config.yaml
experts_per_token: 3
tie_embeddings: true
lr: 0.00681
dataset: "wikipedia_en"
Below are experts of layer 2 (counted from 0) of a mixture-of-experts language model. Rows are named router (the router's row for the expert) and show model dimensions 320-383. Each number is 128 + 32 x the weight over its row's rms, rounded and kept within 0 to 255. Numbers have three digits each.
After each expert's rows: "comes after" lists some tokens at least twice as common just before its tokens as in all text. This comes from a sample of Wikipedia text that the model never trained on. Tokens count by the router's weight.

# expert 3
router:110163096113145158097123113117139134090141139170088100079128111167194157161139115147147182118121062132122145104135114137133113179165133195131127114096223103136108130131125130189188189130115123
comes after: "| ", "D", "N", "R", "- ", "F"

# expert 17
router:090102159107172143170097143071139179146078152140045123082074192098155124136104157132120137109060122117161150167144134118082167212077185158094144172138161143131098081118135178095104199122143103
comes after: "\n\n", "M", "m", "im", "am", "C"

# expert 19
router:111192140118156170211110114108149134172139109161093135127153108168115117121124105128153202114124067130080147118133135100092113140123107170127105121147154114187120112152114189143094210101147154
comes after: "\n", ". ", "- ", "\n\n", ": ", "\""

# expert 11
router:140096100098157111075104126079105179117151140153130114123107099139171152142136185107120189114106128093096124136108141151133111166139138111209128109166133071124169089169163110145114170083199109
comes after: "\n", " ", ") ", "V", "B", "S"

# expert 26
router:169157117188151154144109122109152174183134077143142095108142171132111140136124084089129114150139116133123079112095146106119167138128159125120123107141120055134126136112142118148097130169150123
comes after: "| ", ".", "–", "201", ",", "200"

# expert 10
router:137117102056150173151122107088163115163141067103128100041115099124107073128192118139212150123099094131139131105166156124148103187140118198129117116110171146138149157176128178163162160164106116
comes after: ", ", "to ", "was ", "and ", "the ", "is "

# expert 22
router:131080079066169104126084097077165136166120128143081154102084142101134076159169115143173136089094149114173077120134159197158120148172104092131109094164097074192156124128135115161120141130190179
comes after: "\n", " ", ") ", "0 ", "1 ", "2 "

# expert 6
router:113147116078184207119088097110129106165149076182140141085121096124154096125162146128225159138124085135100102093166156144134120183141106185124134055135225152115121117150163166129151224165134173
comes after: "the ", "- ", "and ", "a ", "of ", "("

# expert 2
router:137163102115155182178084163098178155204186107164118121107128111098161109111126098106158150123158123110082087119156128134108085139153082106126065134131142114129189107166124154197117158114141137
comes after: "of ", "in ", "| ", "on ", ",", "for "

# expert 14
router:120148131119135168137097137054139136136130142139128133141123121115130133109106152100107167078128053133098137100123115088082098186125142129175116146142162095200171098118126145126134127097132083
comes after: "\n", "\n\n", "\n  ", "-", "″", "\""

# expert 15
router:111134113130147165122044154094168123113132110188102121132134109080124067103135133128132140031112096122101169124097110131152119147202159195073097071135122147126131119142110167206099125099109100
comes after: "| ", ", ", ". ", "in ", "- ", "("

# expert 13
router:133175149149134175125088127086116164160180090168131122139107118142184117103173099101164114090142108116073124118131112130159105179116118118176123123111155099172106131124191162114113183135133077
comes after: "| ", " ", "–", ".", "201", "200"

# expert 28
router:129101104051173116160099124147124164124100099120154113102126071153137084139182098172194134099138116134034074157087130108154107177142111122158134130129156136144163090175134152219137162144176129
comes after: "| ", "H", "- ", "-", "h", "K"

# expert 16
router:125169121119139197094063180113119111159144124225088090078180161203149099170202085122121110107103059121137148109137126127173095163162160163178123106129119091116093090144106137163139140112122147
comes after: "the ", "a ", "-", "P", "p", "The "

# expert 29
router:143114159110161156111118229094162131147135083136122149142201127133120079149160122101141132153171140106177128168102176108136124138122144137094094147119103107149081102192155095130090160143176098
comes after: "'", ".", "s", "\n\n", ")", "S"

# expert 1
router:146118088097174191179123123084145165119211087108088103153122095143147174130127098145185174116178123085104041133103157144081154112118147191119109079193099163128121125129150112208103158127142067
comes after: "in ", "is ", "as ", "of ", "B", ", "

# expert 27
router:153130136127147152199076145108150158179130102159116152065120081092179059144167135082161165164158046070164112123187111138161085150134111140166145093145179147146135122111174118166150124144074159
comes after: "|", ".", ")", "==", "===", "="

# expert 5
router:144167122083176145098073117158125142207135100150101147073125096071157045127156102107214143123149111144116111112108147124181095116147116158093159115139161118112145095169138162141132164161142173
comes after: "the ", "a ", "The ", "his ", "s ", "an "

# expert 21
router:141118148149142203162099162115127162143135129130158095089191163132128130144100117102199123106125141077133096169125095169096168092116103159160095145147162119130103108129196155117083154162149150
comes after: "201", "200", "1", "202", "2", "199"